Weights of a small mixture-of-experts language model, trained from scratch on English Wikipedia: 80 GeGLU neurons an expert.
Below are experts of layer 9 (counted from 0) of a mixture-of-experts language model. Rows are named router (the router's row for the expert), gate (a neuron's input weights, with its number), up (a neuron's input weights, with its number), down (a neuron's output weights, with its number) and show model dimensions 192-255. Each number is 128 + 24 x the weight over its row's rms, rounded and kept within 0 to 255. Numbers have three digits each.
Before each expert's rows: "mostly gets" lists some tokens that are sent to it at least half of the time. This comes from a sample of Wikipedia text that the model never trained on.

# expert 35
mostly gets: "u", "i", "hi", "ari", "ili", " Lu"
router:122136117121132124139118125114125139108148103099127118121141144145070121104104128132148138114159110090139098171156123102108133138124120115119113118150084142113101166093099146117096118114164128
gate0:132135121153155122154101116169131133150149103107135131104103121127145132165149117156143124115120141171084137121141097131106093088161085157112081118122173161112136108101119091121081128135184124
up0:195156136105104121151186142165115096092101138118107127123116127140084161093104141133147133140155124111165105137111167147098123127156163140128130113115129133194142137175140084107168096184107136
down0:130071132088143174165099153163124119133138145125083132160115131177160149121109123109123133117131120119126111161149135096146107162139147129156177128133133163149098141112157139139144122106111119
gate1:128127139102145149140123108142123136159095155144104123137121134112135134110141143127050132147130063134149086133142119106107107081099081086105120124130138107164146149136084121130103131119139156
up1:155114142084161129136134119147140130139126146117110162143108107117118125132093129147087142113133076179157088134131193107108151118106144121132073158080177104137100146148176080120060086153138139
down1:123147071134131191115140132134172133166082133133116106132117126092141133130157133198133102131146157130132139152103140109087100133129127094123152168118147151130132129165148148097110202112139170
gate2:094153138145156073148133097103143132125133097144105149127146166117121112162108106170163137112134160104133115123146163145119193127164116144109128120075157098175171166115076123121101144115128123
up2:114126113136113117143113095114194142145130184101137115150140099136143116100117138146127160087106085138093138155131104121142124148154136159137113163140126125136162130117108147122129118131107119
down2:103124140125123134141127134162175110108142113106145124138142095123096129152136136096119113107103101100137101128190155097075163139104149146123122097136138122143140140124177117105140131120140163
gate3:113143116135132139103136105121152152118122102150135082206093135137108129150106117136091072151130156142139105152153137098137151150100079142089168098108121139115117091098072110142161151164131091
up3:146139126100123123124141133127141114111134165157158157034150107129129145105151174127142166108156109124126129082137114153139086108150121137150086158120108124163152181146184155095082148086158158
down3:152076128137109127112127140116180096097127182118104099132114141106136144158082073100129081103172173128155160137149086141147141145150118109112145124122128094124136153087130117101128123162168108
gate4:157146114110151166145114135127130065136146088155102144172121118087135103138133099171150111091152107149109124150103158106171104111111135115105108138129102114109160114147138119144151148132127095
up4:117069159058110207156098132142082124116165144137155106176130154160106134095127126127088168122156138118162142128120122126156151141114109135124140149132133144147110137145133135143123150131175143
down4:115120092110126160093111123149121135134143092140126135141123126116127119123120166229103135125132133111101141144149130123131136160167151137133119127159153132126142154125098134109103134134135138
gate5:079133150143151111120104146122165118159121137107118155112168180160117138102149147128083157164124113135187136140117113150119128140089137114146128096104113151126113111152128161147165121118140122
up5:108122146148160103126112149085144133132121126159141105123118132129086118099138126127159140128136100137107131146160140156151115098115131157118131098154102167141092152149107121160151113104135105
down5:130070124131121202120133130084121143093100113152149140138090134125140091139116065112125092112106119117080162155162100112105068128143113161142111102121100180098154145182147117105102126120088133
gate6:094153140082108137156132154164086142104125096150123145094117121133154101107137136123132105178098115107111102125141131117133114116135066132146198139162103146169121086110127114127149130130087126
up6:164125090084153099139144139116112110127131146100114105143146084143146150152145126130144113126143112143149117134139130106125142141097124084129102132118161112149159106121114137137119146126122125
down6:080160105104138129130130148132129119095116142147151135091147127115065115130144136156106091161134139138112102165167187120140133148151127136156169179133139122140151132141147131111171107157124107
gate7:138142115126117129123121132099092100166152118115148102164149144134131111126100121161118100154164110174157137149160163112088159093133137137111169120099162163146076116114115125114124135141136121
up7:165166140074143122079125107113107102142144147136137139132127158117119135163121085142125157120156139193131145111142113114126142119146139099146087165139142184149130141145135093129146165121146130
down7:144182127146151156138155132140163136086090133194112108146136108124140123101126098090128119124122179114114155129150158102114112095134123108135090078120124113134126137139124138151108108162124133
gate8:066107130120162126160149131136144113114102114124145101131145123172117116142125100113134143151132111130165144160148145139111126097096132067125102141160137161150115119146132123145102139131150120
up8:111112094106126135096117102137131145127100131128123133114094137099182145192143141133094152147117125089103081113106119082134082126099106131127170096136155113132147126161112115118138081137097157
down8:163148155170123172108123158135088139175106081074141137193139119154170136125100150164151121155118154086115119089165147146168145168090116128126158135116127081119167152122172087095136128146142178
gate9:123141110111115158118117117113139104128176135140106127121132117111128144144134106113107101164135159132153133171138130150115143123135139120107100116143112155185105123119161166096148117125145097
up9:114142104150094147097121129078132095133177119128111072114139141101119127112067134119128136145134180125160122083132104160178084129102183135109097169155117147132127154124112155149155144152123124
down9:168154140135116113101088140117113172134130108170139089121085143156102131155155087147125158108144112085156105188151152117079124126133121117106108119116140133142113145160127132130105127116152091
gate10:099143152143127096138116176086134115124107078121139162125134159147113146147089141129143124103132127088132117126142144138134172099141120133165145131098143190115128125123120129137114123149131131
up10:113165108120120126152139151133124177131126149125107148148159123115138083143093134098158117076110094094129128126105115129165176105132120148198151150122128122157122108133144132116110134152129095
down10:100159132154137145138133167121100141160161132151114085106111130083106125089144134127211164120145149099084155144110189115122146132115125103092155164140118109102122160114127131153156147128087142
gate11:139123122123162086083146129136096111152085177121107138103124129129102098157132128136113105128074139152100135100131107140094178094133156148110113125129145142132131136111166108138147125114171136
up11:150187140102149124121118114106138085159148175150081133138151148138161127150107157154156109111129124106092163113152140096129126121136166122144124104120135167132134174160103104130137115126126183
down11:086143121139153135121104083160054127150147148122165151139106103147123091104153106152121169146133151147136125132123126129124086142151148171112121132125100128109129143139134116162117150146112107
gate12:140107125056141101080139147095116127135115127104134092118138120135084119124139130122096102148134121138148133123126126134117124131099129127142174127172086143131121127073154171150108146138128136
up12:112139093132134163140132105111121136147108145148152107111115117098110143135113171155127123149130128112125150171115122104130090090135107140099135142131119125120131118115119195132168129126124119
down12:131105120108111165088142126132099130125124116147126148155136104113120121125141122105128114176170196128138115119120128137120123134123107103148151109127158091143123127211116117134143096101121136
gate13:136097143114135114116119145144086119066147124129134136131125160128121126163115093103135098152140168183128102129133136149115080140150137128104134102151122117120089085187121157128120111141127105
up13:155136098132138072142152155189084114107130104159155105140154104087139131131125112127125135114105130119095154162126134102105114150134148105127108115104097086125112142155164120131158112144127131
down13:093119086149131113096122095081120114109127131116143081133145125132142134085104173125141110125129179138139139117124131161127105123127136115124151089142097104176096118119111108136099148108115129
gate14:128145156107150098150149166137135090076112114113110137132166118137148141106134158136134120089113132123166137123147170174161103130155146123138098136107139172146114152167126140166114147134112135
up14:135157125143131136104146134149117117139118118124089134071101121140154142138108113100116121165130124152137124140142176084101110126112121132153156102166112133126117120140206140106126150112110150
down14:125108116104125117116136111121152133150090113180120140144145133124129114098158177139110133111130067161131107134167160130125143094086149129163133151140087117167137148091143125131154067122153134
gate15:162118131126124111168095118138128145109100123111134131118168101110143129133099178131113206103122089119122157141112174123085109141121144124104132165113133129120135149117171176118108114142119121
up15:124130114138128106116112119078115124116134147124078104113127126111115120147107121093107188182113109096094108093133121145187151103146143124090138101160123113153118131056158136137143136102113108
down15:139160090142140142147165106104133165140136176157126142135168138103120091113106174129114140120126116136126141114122124136117148185136126114099127102126129120109141131099166150115133129146121174
gate16:116122087134135145144118152132148120133129149133108153124152175132119115151093158143118105142157112126105124108112152139169141105159111155092064144128132138162188096134083101111133112121127115
up16:115164183151119143139136114123105126090101148067156126161116124138132108096164117121143160105129082111133106147151149125101133138152151096155177102120163139097096161153154140134133105105130140
down16:129137132101086167095122124115123163102152103122146155110132110121124135112091121140116124130126134163139103119147109110084152160146085128153120116113093149095144113137120178113131118112135150
gate17:090128110096091091115130127180129125098103168098145127135134069162094151157111174147144113127151112164146110140141128125114134119098136148118107139119151168163161125099141182164120151114116126
up17:134118069109102068139149135124145127108124138141110177096168100164118132155105158127129140115146148165144141114112094163153146148101129109116104158143159139161150116121142161182133124117085124
down17:163101123135104120156120147101109089145140162172166114140161125149150133132124118141164140147143124130120106106123123153121079129105129165114112122119128091110139156117075146147147140102108145
gate18:117143093134150105102117143149101108163170129070102153137146143148118155109106117142088137166108139117119106154088104149130137147162105110099123102160120181070175177127130106097108127130091118
up18:115136125151094148138150138146128115140110113102113144124182143130150177124159145114132104111109078100094125133142106130128149104110067088095146135096111140075118141173136113092068146160081154
down18:152155116155114154136078129113091125157118106142132104147138143099074166164157158104155143117105107109135122100114125128124054130098100127172140125134130188155169164115135132113108087128157153
gate19:128122110103139126108147191126123094115090115148125140122151163103146142126140104124103096108137160143132099148183144117125147145121143161129114077101119149125102135170155130095138111129176178
up19:155150130130122131134101093142144178132116130149108111156141099133145158120104163121134136138117097093107181124109131107141093125141094087115138179144113130128142102111124125193107111129103114
down19:128097146120143134121095124127161143128152126120112121087111101092149090140121104143054146104137129154103161106140129107149125130143155124102130134104124123149107137107167096154111140141129102
gate20:162116158117116132158097156157143140122134104098131137142120138176096162115112157176159138158133151170144142158148150125115113078158120159093137122134159128123102126130143132139124133158144114
up20:127153132131118173093166119129127132143156168118145119124098130081127092103119104088114149116123139092129103116111148128151140152103137102132115136154115096144104129126110077145134082046131117
down20:143144097184095159139125155117112107109155072124151109113168140115164181127144160117121093120074165128155145099191126085091129141117138158145133132147163125114109124135151133112134146119131107
gate21:144140145110100080140127164126151107152071097169090121123106115144131100116164118147183107147147143095087118143172136116118129106095121151098136112098121106157120117116115133131144124172139111
up21:102129132121092130106111112142181094100104135153146064124150095175119092120156122145104157162175114132130102103139136077128159127176087146133144092102114151149115121139114125119120151109135095
down21:106090108177156101157111103100126081135145141135124111136136130174077135112089139138175152092131082180108097131140155130082142129129155135103158125112116146118129118154123125062078087110149133

# expert 36
mostly gets: " Air", " football", " Pal", " Grand", " Port", " Val"
router:097136093123085171130126133091097094112143141146145124134134122127116108143119103094136102124167124114100122151119111142120092105145090130147099125133137096080167107116139102103148101110127155
gate0:132167143129181144127099115124060122144128100091110112084156101134089162121095137113149102167090109095153118107121105116134125133114097146137139105148132138089116149130136162099080157111122141
up0:106111117143134114128161140101126152032120112133121138098163121154126130112166094104139103168147141126120100119129146140140126101087141148126124114127099119130153138146128156140116129091109074
down0:119133122143122126119146127107161101131106128093156108173138133125109155124137189142142156086151116154083156102146132113124068150121121146100154128125156146087152151168112154103131097093123114
gate1:085093140131115135140146146118122134093106095128148127140131144107170102136099126120119096108123114143136108166138140118112104111145178117113182119113132127143139134145121147119177129108131108
up1:118112152155109087138112131120095137156132143152104120109142101139148136144118144138125116148164101138142130115112116118110128150126110137135077128102126161138130120126137107171097170182114143
down1:133127154148136102150115123080103146102078109111107126116143116110134122126111062124098150129137085110139149145121120094129129120148142110168109109124137114116107156137094103106123111133122136
gate2:158113143130154117149127143108140134131112082157127152106121128134117089137088106138151067127177127122131164090124165110102116099137114119158133130138133129147128155148147113132089122107134121
up2:119116106104150083106139123149114092116180155102156143172155116157114156140152158109104158129070110100146104155144116164163143164107127137096137128163124152130171143134099123125156142123118150
down2:124116141135192104157106097128137137108140125135121178178115122109128096123116135103116086120116097136167132065135151120134101126104143157092162118164143119142108114090108141108117178147141122
gate3:131140094131140108107130161110137091092110172154138121139144156111152133102153133124081087134112126132129142144143130132099125087122134132118127091133106130103107150130141091097095117137172144
up3:145083157138087131109156078104119126130104149086139105153123130119120119102127110163181153165112106119104142085140145189132111140092124149132138149128120121120113127134134082117147131169114133
down3:118138130110124104143149170141160150101138090098159126119104138153095142111112111151187162117106088135125123124149143163156111126115174141119172127143128119141140103089124085137120129132118138
gate4:152122109125119124130076158089135130116134151168135119154120144078166117111142106123127064178150155133129125159139117142147138159135098122154090135148127086121140130137155072089119142164129176
up4:167100155082103098122114145100127147117101178117093125093137109105111110114113137133108146166100137152127154131107125149148139185126116168081126119074122124126079128123151106086113154131150079
down4:121091132173136121069107162137117137136132140143114107133124140154134170129102118134135099147109146098130142132113157143122096112114078169108112114097113122158076111127106120136138091121119100
gate5:119129172095106112185146082163117133143141105182140148141130087100158125116157136113103139127130136163079106154119109109151142116144095095096121107087141180117159112120112175112186144089149158
up5:131136142088057097140100105176147072168127132119146131144103115099115129118102161127099121121109153151134160097159053126135142107141116096117126172104157175164135111106125121135152102130162124
down5:146126128100164122117108129122141084104144140131115155103152040136154132115096130109150087106162156144112075158154177101110131110171138133112103122135119179142120129108116108146089109167126113
gate6:126115123126126133133094115085125133080191116117153146140160147109133135121157146119147128114153152116130097101098125138174130145117101128131108167149151117116135108155133105194107145058135119
up6:110111166114171139118135115136110129146171152171134093150125140082116160127135123122153117120087119115141100095114104180170132121138123112117127131153124139081128070150123132147103122121117142
down6:143113163139131121093116124105145060096155128154087142138115128126101141123091124185137118116159120138132141135120167124092142128089121146109089149115129100155156124180141123168119102114140152
gate7:139144103110110123144101145101120109088161032149134160145134134126144124122136097146099104149158105100126120108152146130113144174137130122159143149108108160141150126172136134118113126135108105
up7:117155136142150165135081137160105134166118128082130099121119130130138148129108143119153118122108130136113089163172098139145070115098147139118146108084148120188092130130119174139103111111129113
down7:174141084120090121130128094112099121128147118101123132122128138105103111130159097111068109121127137144156156132145122161169109123116144117129124102161160162071124127104136143158150128126120117
gate8:162111185114142145096165158145128136100129086147120110058130119183170106130166157115122103124119171109135120121125135123112123147132121143113169120150117109125146115137177163105120127149107153
up8:168151141117146154140124174156101137095138113136105118097126146140145139138144162094120093095158132078118093099090131117173159136154140134124121193170146059116149167135154140131154160080101182
down8:108100088122135136143121143096105145140124092093123137126100155123183136137093152142115122099134131122120074107135133116134161123152139102171118168109132163129141152077074155116127106085092127
gate9:123152167107109121120103125107146130123133055146152124121138094114129085109094162134110122167150135129144123131089142128133141121086090158108122127135115098136153089113089136125099115133118093
up9:159104120126110132102129148167125150137142113112119120121106139120079121094088111108151152153114150128127114097150164119131093153094162137111104076176139152157120140135140168150103128094106090
down9:128149117121102129123106180125116140122112086142122158112150101135139091166159114087109183128142084125098145086128147135131102175111114150155124116132111088165172165121131114132179123136170092
gate10:117113112177110119128120102134109090102108152099117167068159142131197123129171145101064152139155126158102130111138135158159144097134113135155114189120118123135133151126135134157174144117117141
up10:159152174052134107112141146120142155144151087155105122148101127098096145114060100145156105117103133122118134082090112110107130163135138113099127121157135132149140102125104121091087119152101159
down10:131162099104146166141159084209120149118089138158146115139139083139148150133168123128143083162084114104118088167119131109074117162097134126083172088134107108135147104143145134137142140155128108
gate11:118129129113123058142137152114090143128121106119126145128142134136117153147204131149113106136154157086101127141132121146114172095133127143134148128120119122115139110095153111122135135130102094
up11:129125138133150145138151163137177104127144123121115123161104159098107126120115090105149161124122122112192141128125160138110115130144106138090075162144202087155154127169137088130122165099151186
down11:167142144113122141158099105159112184167143126167074108145116092143122085103157123120098142136101120138143135114140103079166095152111131124115162106116118129146144131119118114152122138154109152
gate12:122141107166119103174141113111102145148158129143104138155122091108145152104135127128089124109135157113120132154139120159122106095104138126092076152148133135144128146141127088114104106144103169
up12:128135113147117123134159168090129151165145080146130088157122114092147130123158081154155138121108161109136118160112124129145128080119127137076071099150120143114121128162090154126130105155118156
down12:104154135132108123120141098143141147110092151152120094173129132101125121110140107121136143161100125106112090176101106136167140139133136154085125178142141150094123104110122114129060123143138123
gate13:104092122140143127125115110096101182141120118139114091118148132114127135134123110134089114100104124132150152152135100101118121135118119156098118151131073146108130158108127125151176128149108099
up13:121141109142137103113126119106107168134169132118153114152112138103111151110187102120108094104086084099122160161132124127120126109126092153070112121145096113100117154136142110135174126131099121
down13:141073140126158107124132133086071093130111134116109122104082134082129140109173114130160160150158143129140129132086121132113128108088118103133125106147124105149131162123107142127154144107153140
gate14:128110119123145109144115126094146115115126139093157117162171129139105146118126118133130138155153185143139108122130140120127131145138156078103109099109136104147123079143133125110150097138172115
up14:124125121142140142136124142127107153167100090149097132162103148146092162114097148143114096135127121148165144142101104128147068111111160156132129139142117094141150144124106132090181141136139146
down14:144075129135091137167138127122101103086102141102124111078142137116115107147102147162106107135134123119150118067197130122156098113128071099135138170117104116128154109124128123130117101124092116
gate15:146112180114074169148141152131125121148158096130099122162142162129159135158119145132114057159150082129173148130100119138095101094117111129121122122138141123138144101147136128121129158136108169
up15:125124132133149136178151130125120124116078096098091133096141123111138174061149155133135144123108125119150117118115104087157153110136103148123107134123120149120120082162102138140100165145122152
down15:092073149111146167135137130159208163127164142112126158113117141129135116142108152126159142140118122135106112120117118131154128136133169130164124143140168129077116112134145121093152059114144072
gate16:119161141152133155127120145132150124119133098175059120123104131106144153158118139138168084150110153175135099102143117179116106136105060123109097129155128129122166145115118123110155157141140118
up16:110104123117109138112106097089158116145094154108186109131152127145146116090104117133094182097145153113125132124137146116085166110130208152124157151096152140100072093133156140135122120180145144
down16:124130140139124135141164139122175102093134114167147148092122168146138130143146129134146117175104117118155105121116129146142137084139166131116096121109133120122119107136131076141137139117116112
gate17:141143167123073127146093118142149094137133136170127127133142126123108125101119139118106105161131105085114128160151066131154107146113185105151135154125177097133144129092139123179143100139164145
up17:132150149104077123158116122119157101121139148152094135172147125125119107105128153121096092149134129124111140156145067134161101142108181133163116163139153094126146121101139130171155085124155174
down17:106151105116107125118146131147106121140152133135101142119122127145121140129157131114127144128115105080110094105100075134135091123111136142116137147116144116143133204066138076132154107143111155
gate18:103128128125155150141129139119188157149171131125118142098147127151103128143145113131118079124124139142064123106083127150145117133116134117122171117120155094089131134086154131127158171145134168
up18:115145151134107144125112098134155115120129129113108158144137155123122118083120121125080111178134110140136131141100112107189101130133134122090140146123091115128097147126097113090164098113147134
down18:133134144122156136147120088112113156130136114139138111170146111121116123084147096161131155171086148129134145096065184083111114127128145124118088103107132136138126134115135118121174121122117128
gate19:149106188129117132140162090082209089099132146174140110172141122176143164148142110141122085130122152100129131135152120112174103145115120111131111123148091096128146112185092109130192146130130158
up19:126137125115126140160148123157068175124138155128142083129147110100146119137140133102108160144110142145076093115107160108118122118131162090152116124153115132133149119117096171153092067087141133
down19:189131160153086133130181095117117126111129142114129114150125144099112146136164134156139124130145138139097149112099142140144101122167119171131129123146158110171146178143171124136130110155108156
gate20:186149163139152106127123136144145084142162097119160102158178175126084153156110136110137123107144139122129149120140156098129171118133145152129105174167109091100129133127130062153120153157171161
up20:088183137154145163143170112103160146157147143146124110122149073125139088124133138113108134145128099098144156145153128169115110141103140125127151107112141118124128115100189169129136118143131123
down20:110141119130131146139121109118078158117077146073155148144130148156099116164109136106109161105122104141122130162129108135120084146136127129139132096183154195117154100096128098120157121031120154
gate21:107103158148122109119138169143153096081135095131110129114114121128159105130126115187137099114141110095132141123101129143157166152106133129124105100145117090146145080143155136107150137153162120
up21:090096139122126126107100169108139087072129083097139131076141111129155091102144106169155104117155092125147135123149104117153192163091115107142145101099125111105131099134184159101124122158158106
down21:132142168130139161114124150127125138163116114114129132082130091189101085118147134126136107155144123135106105124143139163176125136153125117127146109109136103116129159136157097133201135163113112

# expert 18
mostly gets: " off", " died", " av", " moved", " went", " sold"
router:099128152140132141082150102116174112101104138153113145101103101145108034121090140121151097106144153169124146099143109134152138069143111135112184112102076108153108161143102118129124087129112096
gate0:139130130132148167124152126096153090139089141111141108146129101090146123103172093145153097158144119171121132103156104125178129100099110105071133135108108162121119107102091123154126113166113118
up0:127125163113120137148173122101135119141098142162118097127111109092118137099139100130157073174116113090108133081181126062176128096109093138121151142094106171127106121129104105165123103127131150
down0:143163160093140136138140177108101095097125154148106139143132089095118137074074136143163132082110106173115119128111163114143209125141155137138118149097147122200118126174112176162100136081132136
gate1:118175134131148116155113117144168146110077137156148111152130091164096082130119129124109140104170122115067113114106144099155155158138132121114135105125116110123138121139137091135112147106098140
up1:101170142142134125146122106119135133122090139143128114141110117147086096140106140158100122121160123107073134120092157107167184143139131092137115077094120117149111125136159053120116165100111121
down1:115114128135152160126130156176129119119124180084134176113112130105122120094144118121097070088138115102126108133109138121151112123132129148141154160145141080136099119161179155096184119113108123
gate2:134152126156112135100136089131142119094128087137083142127109140096125146075144157176129144122132159123104146100107177117087146090133167093172136113166118139103132130119170171106132090122132122
up2:122127140117149143102130135158152157151149162126130105136137092108151124135128150145141149140099090143083115132096161134138119132171131115127119129094108095123148158117101141133131149089113096
down2:105130096149111158126157148165165122102145105153166139081165127154099139165142148120166109120122166120152179135164192147117117192121161116094134146143131138098135089141135098119115094177154119
gate3:186115159098133145135145120150127126124163065107144081145109136111121111146125122093123119161156138154162179148139110105135143155140147128102120157135088113139130113170122101170128143150158096
up3:155123167167088145130122115115104130138127143167142133104127102139121150135149134111153114112088142117072124136111122135118113153125168131136162123140130118100081088118143131121115111099134171
down3:119117145157171149114088101082121121087104126155114148114158141126092092141134077140163109093122129134133134132139122130124166099129112132150086158132124156140084121161113144105140141109114113
gate4:138161129103152115133133097126123112133136126178108113127097086095147158116089126097109105174095107155139079112089166160113138117131144126115115114167166102131140128117159094122145147137160137
up4:108113105148103145119097114121093124125122131074105170158136153154114134146112136173150112133117132113175117114145144175143104152116122125138117136135077163137122087116087127125144132133161132
down4:110104132088117118110133099091121052107135117165133116146136121128075076126128110109144119110128130137123157141125136132138142099128128086161177147146135152080152119096136119130106089141124205
gate5:104119098077104146070115148137148148103076138127109117116144129109130144122160109150139141123124105145111143148126141159105166126129093121115127119108116127176155139133143103092087135115143108
up5:177101142106119126133083143123142120090105122090080129139125136154120168123118106148155135139146096149143129122124129122115137109124104119114098113126107147144128116114139163112116134129154121
down5:138122108152114103116156157088162140168124123167135112110103112138089086124126122209133137121154158138104148115141146146117170122139089140108104134159125142114153143131147116159163171143147156
gate6:104147102133125156125151111141128098117128155141100124141136121123086113157105142122131161136148109105114193113124152122128149086062124146077174131103102128106098097113131134160093101154109105
up6:162138118134144097103098144080139134155128132122121118128100134144132153127115140130121095118123123140149147180120129150108119124139097175120116085173144087141123121127164123150146116113126130
down6:104136177115118109147135122116109156092090118114068123100088142105100143138116158109122113124128148140139093110111112116146152166092089129149134140130127181055162140154140126114133094103101151
gate7:125124148152165136118119110095133124116138106172110143095142149141133146126130179096126081109139152124160118123072136107125103122112151139130116094142120101137117111127100165168133095106140184
up7:131139097126115091126109125138121123133116164091110121138062120111165130173127086184112142128092115129122171144154138140159111104146143146168130115138152123141092114117121123134138104145121129
down7:118094131148152145110142101097095118123149118093128095127161147101108139117132162166117124129135121131143088103120124114122159093163126076120121098112093116157123117105142135129135134092100176
gate8:113097141092091141094113107138114124152121138118120122134136186099152124176142100121107154130102104109123139114126124143137173110118126137145125124109117155124135140158124143119138143119105145
up8:129110134130135147152070101144154109108180128180134152123141138158111144108099139164100100165131138130125106111120108137156092131125134119133118161122130138083113131133166126109140158109149140
down8:113162143137128130129124083135142174105130121098156163164110084146100106136142146146158136141135120103111117140128115172111128126115116109101155110117129130107110121184106145131169112128083092
gate9:138134124109173107131125109097139146172134168084132126149124189116118157132144123127146130130145131103163113078129103151122125146135099138138196131094144098115154126125078118195121114150127083
up9:144145150112077151107148140125094119113124152165179120165140109142121121106134139164121128130106127164077141150135139116103138097127126140131108112123147159098103146142179132072157169113169156
down9:155167109145122128112114142150168127155127114109139137116123124177127127129111124150174128122178119129146170105131163124117107169133140134154148140122135173128141096106158112109070135149167146
gate10:148122140115133112154089114082134120107134130137117125101108147145121135106158126139144128111176139147156130151128114131123166127118155116148113112125140145152148131132099160132182094178123127
up10:096148122149179120131159159170091086133102102124146124156158132160105173167124108107102160195118183130096109159138108131128081138135112147147155130123110090139070122114135103159148150161138156
down10:062130103114108154137137167092113134181123130156120140086126128163142091108140142139144109145134153139143142094117174161136134131169143091122113165091134132125099144152141143136129153162133135
gate11:146146111115137133130162121135165137117090121166113103158117076129130165090121125152092148125154104167124111168102106126138131138122144128152116126134139142101147174086158118121131128108142130
up11:095088115130117141141158132136117129122143159118127188115155087153134145154122123070139116089108128100155154105146138150150143121120116142105130152097130105156151109131100171127086104130081135
down11:167105121133135126097079109134137158110099192141102217128128135103136120131148131192177146110107108150118101141113147145113117147144157122129115120151136147097111128111130166147132080103122113
gate12:046134167098125158117084141124114135170120131098131144136119160132113144127102139110106102154087151185115115149109126170087089135130117138120123110139126108144140151120125128118110160127123113
up12:164135143153089118121160125121124123102128127132143133160047159114147133124144139179105130111136132134149172154170122092109115107193102139153147126101128115126095105114177119144121128159138137
down12:102133165184135123123131155090127152101137094098139139139129107171111111147106090128098125136139135113172147139144116092112104118173115116139127139100123144134148152135102111159122179152181142
gate13:101127127108128169134101173124176133086089100114125128131159129132115103134115184137099185156120161138159142135137143141094137107107113168187134138124168134147145119134125145129122118113137176
up13:140135128113106135145136146087087123155116152107135106128110134145131137106134086104114113085152139136136118097111153099158162118098149118080091151146119160168113127144134108123136128156119117
down13:124113138151108082124144107129187120145113115136116129048135137126143134146153139133113150038183106129124124129154131121138140112138107121135143116109132119153101170129179150141112143114124127
gate14:130111120158145116137103181137133134157165079127113147104139092141166139144150141116127131119102060192134135110089096127129131132166149118180076087100150169156126140164129140119124139144165167
up14:131117119139139136104151094100108100101108153130124083091067140124147146139129108142104103140088147119154149091169123131170120131081165103117125121148166122091145125126137127123120128142134132
down14:130132096146138123154150144105154135136082140127139115096127084114117165130076149112153180146088132151090125150144150112148105091156151108110102102175127146142154138124149108158132086148117114
gate15:114142138152123150136155135180112124104129105158109103082105078141112106139102151149137174129126096156151116142096141113128114142111154135081130135101129140118115150145165131103098110132059106
up15:133130139138135143134152109123163139111141115128118122132143095123107088147078136141116147109124142112169103170125136100171106112179135114128077140091131133122085107157141109137082138082149116
down15:112109162101089120130126127115109142143147142112148109192139131173118143132152143148115139124145163127096130086149145129136146048134144129172134184119146101095141118114126151124123152130129131
gate16:123056139135147142124175132147137118098105140164156112128166123139132177141141113136123073122094141140111143131123164114118119118141110137117087102125093102118154100053119136089125145132123143
up16:080082134130143106131149134122149156102127139117157140107099124168157131093123115154111115155129145172135150083111168122158130105122170128148072161133115108159158096105128107090142140135130146
down16:130113135162078129106112129108134087138115116127135114116138119140099143114135180150130168127093108135137139138098094119163097149136135156140126137134148140193176116147107154190108157138146104
gate17:146131165157135129158159109128131163151126077132109123142091127085171110189118135106102124139143150160134090174105131124146152141149133131125110118124126155156154084116160146094152137112126065
up17:110099096105106093134130160115142085162100182146136107089164106153140145106163144128128145082133143081158119074177109152145099152137129127156182194115137113116117152115089087127113129149110150
down17:157129132119165072143150147144124182121123134126144118138134128126148185119129127107130130164111109138152156119131138180169120120140111110125140136193162105154145158123151163107135116112149124
gate18:140130124118182120147115119117131160137139130089133141149122125081141127115122102115096066151073123100121149128142139143110101095090161085165127147148145125096126180135127162115143104166109125
up18:146127133115095120163124091084095096150133080119130159127167139144162152132150097153138119154142114134144109114168082130132145129152170134162096103075122155123138104172104125109135108147161149
down18:113068126138108116097142117112138144147105139119152146128112138120133077121097152087132116105116159130114140102150099130197086097131094106133131142144130097123149114143127120086123083112097131
gate19:106116124125141105135127106141112151078122105135128113151099157121122131118129123183117105090114117159175133108116109152124110130157107152136115153156105109115120128136116141158136134133159112
up19:128115154138145149102160118095128115117156125122116129128136115112155105185093103089116084142137080156193143156076107121131120172120104110116128132110097136119105135114103113111104138103139110
down19:105116125165132102096109184159178128148135117098133137112105141121160134098153140135084128140120117133129118091079147133120176115148157108159078172155141143128127123149118129095095144109135162
gate20:117122145139142129118120135129119101140108158101112084115127162140110192129128120110099109156059126158110102120084121116140129140162086161174104117138123153082120124107173116109113131060144097
up20:148140127116172167137125154126129126148181119108109162152158135139124147132088162150153140134161137117108122175183147114129142137075129110108116100120121110136088168109091123153110098154091134
down20:154163141142114090131070164150106154147151158149129101149099121111125146123134097123119160134106118096117117089124093071162163132121110135094123135092153112141129126151120102151128143149149170
gate21:133137112180137123098142116123157127151097119098193139150133177124090181141131137165128118111123131101136160145122103111102159145133106169094159123122186117110127157134078120145117120129100147
up21:151165138097136144135128134108107173143163160116114083161063100115138095113137137057139136099111124138081146141146169163115082155123128093137108140106093129109137107156119089122138144062146120
down21:095122152104123129118095143112140140160140150120188113149150138132099137112122138130112103146130105135140109158169128098074173136130170122142112149137148171108147143116069128123151130080128146